config.yaml
n_layer: 12
d_model: 256
n_experts: 64
experts_per_token: 4
d_shared_expert: 64
activation: "squared_reglu"
normalize_top_k: false
routed_scale: 0.5
balance_loss: 0.00268
router_noise: 0.05
init_std_router: 0.0117
norm_eps: 1e-05
beta1: 0.95
batch_tokens: [32768, 65536, 98304]
dataset: "wikipedia_en"
Below are experts of layer 4 (counted from 0) of a mixture-of-experts language model. Rows are named router (the router's row for the expert), gate (a neuron's input weights, with its number), up (a neuron's input weights, with its number), down (a neuron's output weights, with its number) and show model dimensions 0-255. Each number is 50 + 10 x the weight over its row's rms, rounded and kept within 0 to 99.
Before each expert's rows: a language model's description of what the expert responds to; "gets" lists some tokens that make up at least twice as much of what it gets as of all text. This comes from a sample of Wikipedia text that the model never trained on. Tokens count by the router's weight.

# expert 7
It responds to: Pipe separators in stats tables, title-closing = and ) line breaks before descriptions, and h- pieces like he, H, Host.
gets: " |", "-", " =\n\n", " for", " H", " of"
router:60 67 36 63 65 39 55 51 40 53 36 41 72 46 55 38 42 57 36 44 35 64 64 57 51 52 38 51 48 71 55 62 50 36 45 55 49 45 42 34 35 62 44 36 42 61 41 48 64 49 51 63 53 47 43 57 49 58 46 56 56 65 36 34 42 49 49 51 41 51 67 47 38 59 44 58 62 59 51 62 55 53 37 52 47 64 40 49 43 44 54 45 55 39 55 36 60 78 61 33 55 49 44 63 51 57 43 51 57 35 55 54 39 41 47 37 38 42 30 41 44 61 50 56 45 56 48 48 54 58 69 54 32 53 60 46 32 30 60 54 66 67 54 44 34 69 40 41 59 62 37 38 63 53 41 46 51 49 58 66 49 52 40 59 50 51 54 46 56 58 43 52 58 49 52 45 44 36 54 49 49 44 51 58 53 45 57 46 56 54 39 58 48 54 60 58 41 32 54 39 66 32 50 50 66 45 49 43 67 68 55 31 69 56 63 52 67 54 46 40 47 54 53 45 50 60 46 51 37 58 41 49 61 45 34 56 32 44 54 44 28 33 68 37 62 43 71 36 52 54 48 35 51 38 57 27
gate0:61 71 41 59 61 50 46 47 32 46 52 39 62 57 41 53 49 52 48 49 52 37 37 39 56 45 42 51 48 56 46 52 41 29 55 49 52 43 46 36 46 46 52 39 49 62 50 58 65 56 45 58 48 62 40 56 41 47 66 49 62 63 45 50 61 62 62 46 31 47 45 54 51 54 74 62 47 57 48 44 48 54 37 62 45 64 44 58 50 40 40 36 47 28 60 23 46 68 55 45 55 47 38 63 47 41 63 47 49 47 45 36 44 26 51 55 49 28 48 66 26 48 38 61 44 62 43 50 40 62 52 57 44 35 38 53 44 26 62 41 52 69 45 36 45 62 43 40 61 50 39 47 52 52 39 36 68 40 51 75 68 45 46 64 47 37 51 27 51 49 40 44 58 43 48 64 44 52 57 56 55 41 32 43 50 53 54 58 52 60 44 38 42 46 62 70 62 40 42 56 54 38 56 51 68 40 54 40 41 62 43 31 45 41 61 42 62 45 43 64 57 47 39 36 33 54 49 55 50 42 39 42 51 46 36 43 51 41 49 43 23 55 52 45 43 45 61 47 55 63 64 49 33 51 61 60
up0:47 49 51 51 61 50 59 56 40 55 53 37 49 49 60 44 51 35 67 51 58 51 51 65 51 67 26 56 55 56 37 60 55 43 59 64 35 33 49 49 58 63 48 40 39 41 44 60 54 55 42 41 55 66 54 67 44 48 48 49 57 65 39 35 58 48 55 58 40 50 55 53 52 62 55 70 48 46 54 33 48 59 49 45 37 59 49 38 46 39 70 31 44 42 42 53 37 51 45 70 34 66 52 53 42 61 60 33 42 50 26 35 40 76 51 52 56 32 49 49 38 64 30 65 34 60 66 30 68 55 46 29 43 49 44 57 58 51 53 52 58 29 53 45 40 46 50 51 57 40 54 60 47 52 42 56 45 57 32 67 37 40 42 59 47 39 41 46 47 61 54 55 64 62 57 45 50 38 63 44 59 41 47 53 58 35 56 45 47 58 29 64 53 37 42 48 66 54 42 27 51 44 63 46 37 58 56 63 47 50 63 31 57 46 46 53 52 54 56 50 44 44 47 42 51 45 50 61 54 49 53 58 50 36 42 46 31 47 36 62 40 30 46 60 48 49 50 56 74 41 48 39 42 64 61 36
down0:39 46 53 58 40 51 49 25 59 56 23 56 47 53 58 65 50 56 21 55 38 44 25 54 53 50 42 41 52 42 65 56 45 61 72 28 47 46 74 51 45 52 53 40 59 53 62 37 43 54 54 54 40 46 57 42 60 56 53 47 61 44 50 49 75 55 48 45 62 52 42 40 39 45 47 44 47 51 36 62 64 54 39 32 56 54 39 63 65 51 24 65 55 42 51 49 50 55 55 52 50 52 53 42 54 43 42 77 67 59 44 55 50 43 56 47 30 74 59 47 60 40 50 48 57 35 32 69 42 58 49 67 55 52 50 54 35 44 35 60 38 47 44 57 52 53 43 45 41 60 52 52 51 44 56 72 45 39 52 50 44 57 34 67 52 44 57 66 49 52 45 53 49 43 38 57 49 49 43 64 32 64 47 46 48 74 28 69 46 53 51 34 52 42 63 41 43 46 35 68 37 50 26 49 43 48 36 42 49 46 41 50 59 46 44 57 44 48 50 52 41 52 44 53 54 55 54 43 32 43 56 58 42 52 65 76 61 52 45 48 52 55 39 54 53 50 43 54 42 36 46 42 58 53 48 63

# expert 50
It responds to: Prepositions in, on, under, while before a noun phrase, colons after infobox labels like "Release date:", and mid-word pieces an, ing.
gets: " in", ":", " on", "an", " by", " with"
router:51 71 34 66 68 38 61 33 42 48 36 36 68 46 51 52 44 72 43 41 49 64 65 47 50 57 38 58 51 63 58 63 33 34 42 62 45 38 45 37 40 58 51 34 38 68 49 48 50 53 57 65 47 43 38 56 46 61 53 55 67 70 49 36 46 58 58 55 44 51 60 54 41 59 52 53 63 51 49 58 44 58 31 60 54 49 39 51 33 50 41 37 47 50 49 35 56 67 58 51 63 34 35 57 65 48 39 64 49 43 54 57 55 36 47 34 40 40 41 45 44 56 53 59 59 58 43 49 59 57 70 57 37 52 61 45 33 46 57 46 59 72 57 51 37 58 45 46 46 53 29 33 64 62 44 40 46 50 62 60 45 59 33 69 51 51 57 41 60 65 38 46 50 46 50 54 54 33 41 50 47 44 56 64 56 33 53 49 64 40 33 59 53 55 54 71 47 31 53 53 64 34 43 48 51 47 58 53 52 70 59 41 48 43 54 48 66 40 39 37 39 41 59 47 46 51 50 50 41 51 48 45 49 45 37 54 39 51 46 55 29 51 57 38 60 34 72 30 47 50 52 39 44 41 62 44
gate0:55 61 33 71 69 48 53 41 51 54 24 50 76 56 36 52 71 61 43 46 48 60 41 48 48 46 32 43 65 53 65 51 49 33 40 55 51 52 53 38 54 46 49 53 45 51 59 49 54 58 59 45 46 41 42 44 60 37 41 49 66 52 46 50 39 51 63 57 51 51 43 39 40 52 59 55 64 54 42 49 47 67 34 34 43 63 47 55 49 44 52 46 42 45 45 43 43 57 47 44 65 61 30 60 46 46 50 60 71 39 52 59 45 45 47 31 45 17 34 59 41 55 50 57 50 55 51 55 51 66 68 44 42 52 49 55 48 52 40 55 67 68 38 39 53 62 43 38 70 41 36 52 58 45 49 38 49 51 58 79 47 37 36 61 51 52 53 47 58 60 55 52 55 46 56 60 46 14 47 49 50 46 63 61 60 43 60 39 64 60 31 68 67 52 43 52 57 44 60 48 54 38 50 44 61 57 58 41 52 67 50 38 55 52 75 52 70 53 50 46 59 51 55 29 58 51 47 48 41 47 61 42 43 45 47 37 51 37 48 45 24 50 65 48 51 46 62 53 47 52 50 48 49 43 63 45
up0:42 49 72 35 34 60 56 51 45 47 61 60 34 39 57 55 30 43 49 52 43 35 54 49 39 52 68 55 49 48 41 49 60 61 72 48 59 39 47 51 64 49 54 46 52 40 52 49 48 50 46 60 55 51 55 52 40 66 42 66 34 44 56 52 57 43 36 34 45 57 50 64 48 49 55 39 43 52 50 51 51 37 64 58 54 39 45 55 50 51 49 54 53 46 54 62 57 37 52 50 35 45 52 46 48 43 62 39 40 54 45 44 74 57 65 69 52 82 70 33 61 38 37 45 44 45 51 53 58 35 30 49 51 58 48 58 57 41 56 53 36 41 57 51 61 27 51 51 46 57 71 53 48 59 59 50 45 49 40 37 45 66 48 49 49 49 42 43 48 27 39 41 39 44 37 31 52 79 52 53 49 53 44 37 50 47 44 74 46 36 76 36 30 46 51 47 49 62 47 43 41 53 55 55 37 60 42 55 57 38 44 67 49 67 30 53 17 51 39 45 47 40 40 58 52 40 41 56 50 39 41 51 51 46 61 58 52 54 56 44 77 54 42 51 57 41 42 41 39 57 53 44 58 55 40 56
down0:35 44 52 55 40 41 48 44 40 48 64 71 50 47 26 79 41 67 44 65 49 65 50 35 33 46 51 41 49 59 56 50 49 47 53 43 38 52 46 35 47 50 50 54 60 62 52 35 50 50 54 35 41 60 47 43 34 60 57 36 46 60 44 52 47 61 35 58 50 66 52 47 36 57 58 38 50 47 67 44 64 52 37 62 49 45 46 51 57 38 52 58 47 42 51 50 48 68 56 48 38 42 42 47 43 56 38 62 46 62 48 50 47 36 56 52 40 70 65 48 61 37 48 67 49 61 56 43 47 31 53 46 35 52 64 52 56 41 43 55 43 61 48 50 28 43 44 56 70 50 52 50 36 29 50 41 53 58 36 49 45 43 62 56 33 27 34 48 34 50 58 52 76 40 54 37 36 31 63 53 45 42 58 77 53 57 57 67 47 72 50 55 57 59 57 43 35 49 38 49 53 39 33 53 61 56 54 69 34 43 57 46 46 66 60 40 53 57 43 63 46 50 55 60 53 55 40 43 38 57 49 51 49 43 33 47 26 40 52 55 43 52 64 48 43 42 47 35 73 56 50 50 53 39 49 45

# expert 47
It responds to: Closing = after article titles such as = The Harps =, plus the, G words and place-name pieces such as the ar in Garonne.
gets: " |", " =\n\n", " the", "\n", "The", "'s"
router:67 69 33 61 65 29 59 44 26 53 42 41 67 48 48 53 48 63 43 42 35 56 63 49 51 48 37 53 36 62 57 56 41 38 53 51 51 58 43 38 53 58 31 34 36 69 47 44 44 51 48 66 37 60 32 45 54 46 56 34 56 64 46 36 45 47 56 55 42 51 57 41 45 59 55 56 58 59 47 60 50 65 30 55 54 52 49 56 48 45 43 53 49 40 51 35 50 65 56 47 69 52 38 70 41 59 43 50 74 46 50 59 51 33 37 37 40 46 37 51 36 50 31 61 55 53 35 52 59 63 64 66 30 40 54 52 26 46 54 52 67 64 46 33 50 57 37 47 49 48 43 44 66 47 42 47 45 47 46 66 66 53 46 67 44 45 50 41 60 50 42 57 68 53 60 52 46 33 58 55 47 40 56 55 61 43 62 53 48 48 39 57 58 57 52 77 46 34 64 48 57 46 45 53 58 37 50 63 56 69 49 43 60 51 66 47 59 54 42 48 51 48 50 56 39 58 49 47 38 43 38 47 63 38 49 54 40 41 50 49 29 35 68 43 54 37 62 39 50 57 54 42 55 40 66 35
gate0:40 60 46 46 61 55 54 30 52 64 50 54 57 35 47 50 39 53 55 50 34 80 36 59 44 49 32 60 54 69 35 51 63 35 47 59 42 34 45 46 30 57 54 36 58 44 60 50 51 58 43 51 35 54 33 44 42 37 47 53 43 40 34 47 50 62 63 56 51 39 53 63 50 43 49 39 45 47 48 49 45 57 46 58 50 66 50 73 45 30 39 43 48 50 50 36 61 65 52 40 45 51 29 62 50 52 49 51 53 43 53 40 56 52 53 41 34 34 40 38 49 39 54 60 53 64 40 35 61 57 73 49 45 55 68 37 35 46 44 69 52 58 55 37 31 47 48 45 48 59 34 52 58 38 49 54 46 55 57 60 48 44 47 53 63 56 51 53 56 55 52 51 51 42 58 41 55 55 38 76 45 46 45 65 53 42 44 33 61 60 33 48 46 56 48 62 47 33 42 30 49 50 38 68 46 42 48 50 60 64 62 55 52 35 61 47 53 46 48 45 42 54 43 45 39 47 40 31 58 77 41 43 78 51 51 47 50 48 37 57 35 62 61 27 47 48 62 43 48 59 40 32 51 53 59 35
up0:52 64 43 49 57 62 50 34 49 50 45 42 63 36 38 51 50 56 51 50 50 56 39 51 51 37 39 61 68 67 37 44 50 37 52 65 58 21 42 42 29 65 60 38 55 49 59 50 64 66 55 50 33 62 51 52 47 37 58 44 46 49 31 45 62 75 62 54 45 41 47 53 58 46 42 40 36 43 36 43 42 50 34 66 50 53 61 85 57 32 44 50 59 53 49 54 69 44 43 36 46 52 41 56 31 46 58 38 61 52 47 42 52 48 50 50 37 28 34 46 42 24 53 68 50 47 49 37 57 51 63 45 41 47 71 38 40 45 45 64 59 58 58 57 35 45 43 50 42 58 39 45 43 41 62 66 44 52 59 52 54 54 57 48 64 48 56 49 63 47 54 46 59 50 61 27 52 51 36 71 38 50 35 47 55 59 49 46 52 51 53 54 48 51 34 47 56 50 49 42 42 50 43 66 45 47 55 47 58 55 65 56 36 55 60 48 64 48 48 32 46 49 43 53 54 58 31 38 72 61 51 50 78 32 52 48 39 44 57 58 46 49 52 38 51 59 65 54 49 61 49 49 34 57 59 49
down0:55 39 59 49 50 57 63 59 70 50 67 55 40 70 49 48 41 49 59 55 46 58 58 28 49 43 59 57 43 38 42 47 51 43 62 50 49 58 59 40 42 60 78 55 68 39 65 46 45 48 57 47 66 57 42 45 51 58 55 55 67 41 52 61 43 35 55 52 47 48 59 54 57 28 47 54 47 40 50 56 43 44 83 46 58 36 36 35 40 68 39 59 57 44 60 45 62 33 52 71 60 64 55 31 51 61 36 58 55 70 32 50 56 47 47 50 52 52 51 43 59 56 59 45 56 31 51 42 42 59 58 32 75 53 59 46 56 72 40 35 61 46 53 39 44 61 43 45 50 61 54 42 50 41 51 39 56 50 51 47 40 47 43 57 46 52 62 58 36 64 58 67 37 38 46 55 49 54 58 59 42 60 65 48 49 63 61 43 37 64 72 53 42 47 57 57 62 34 56 38 33 59 59 40 47 46 57 53 70 61 50 58 53 42 59 44 47 48 60 67 55 41 57 49 57 40 37 42 40 59 54 60 43 36 53 51 52 40 49 53 60 56 62 48 31 62 47 50 45 37 73 49 64 47 35 44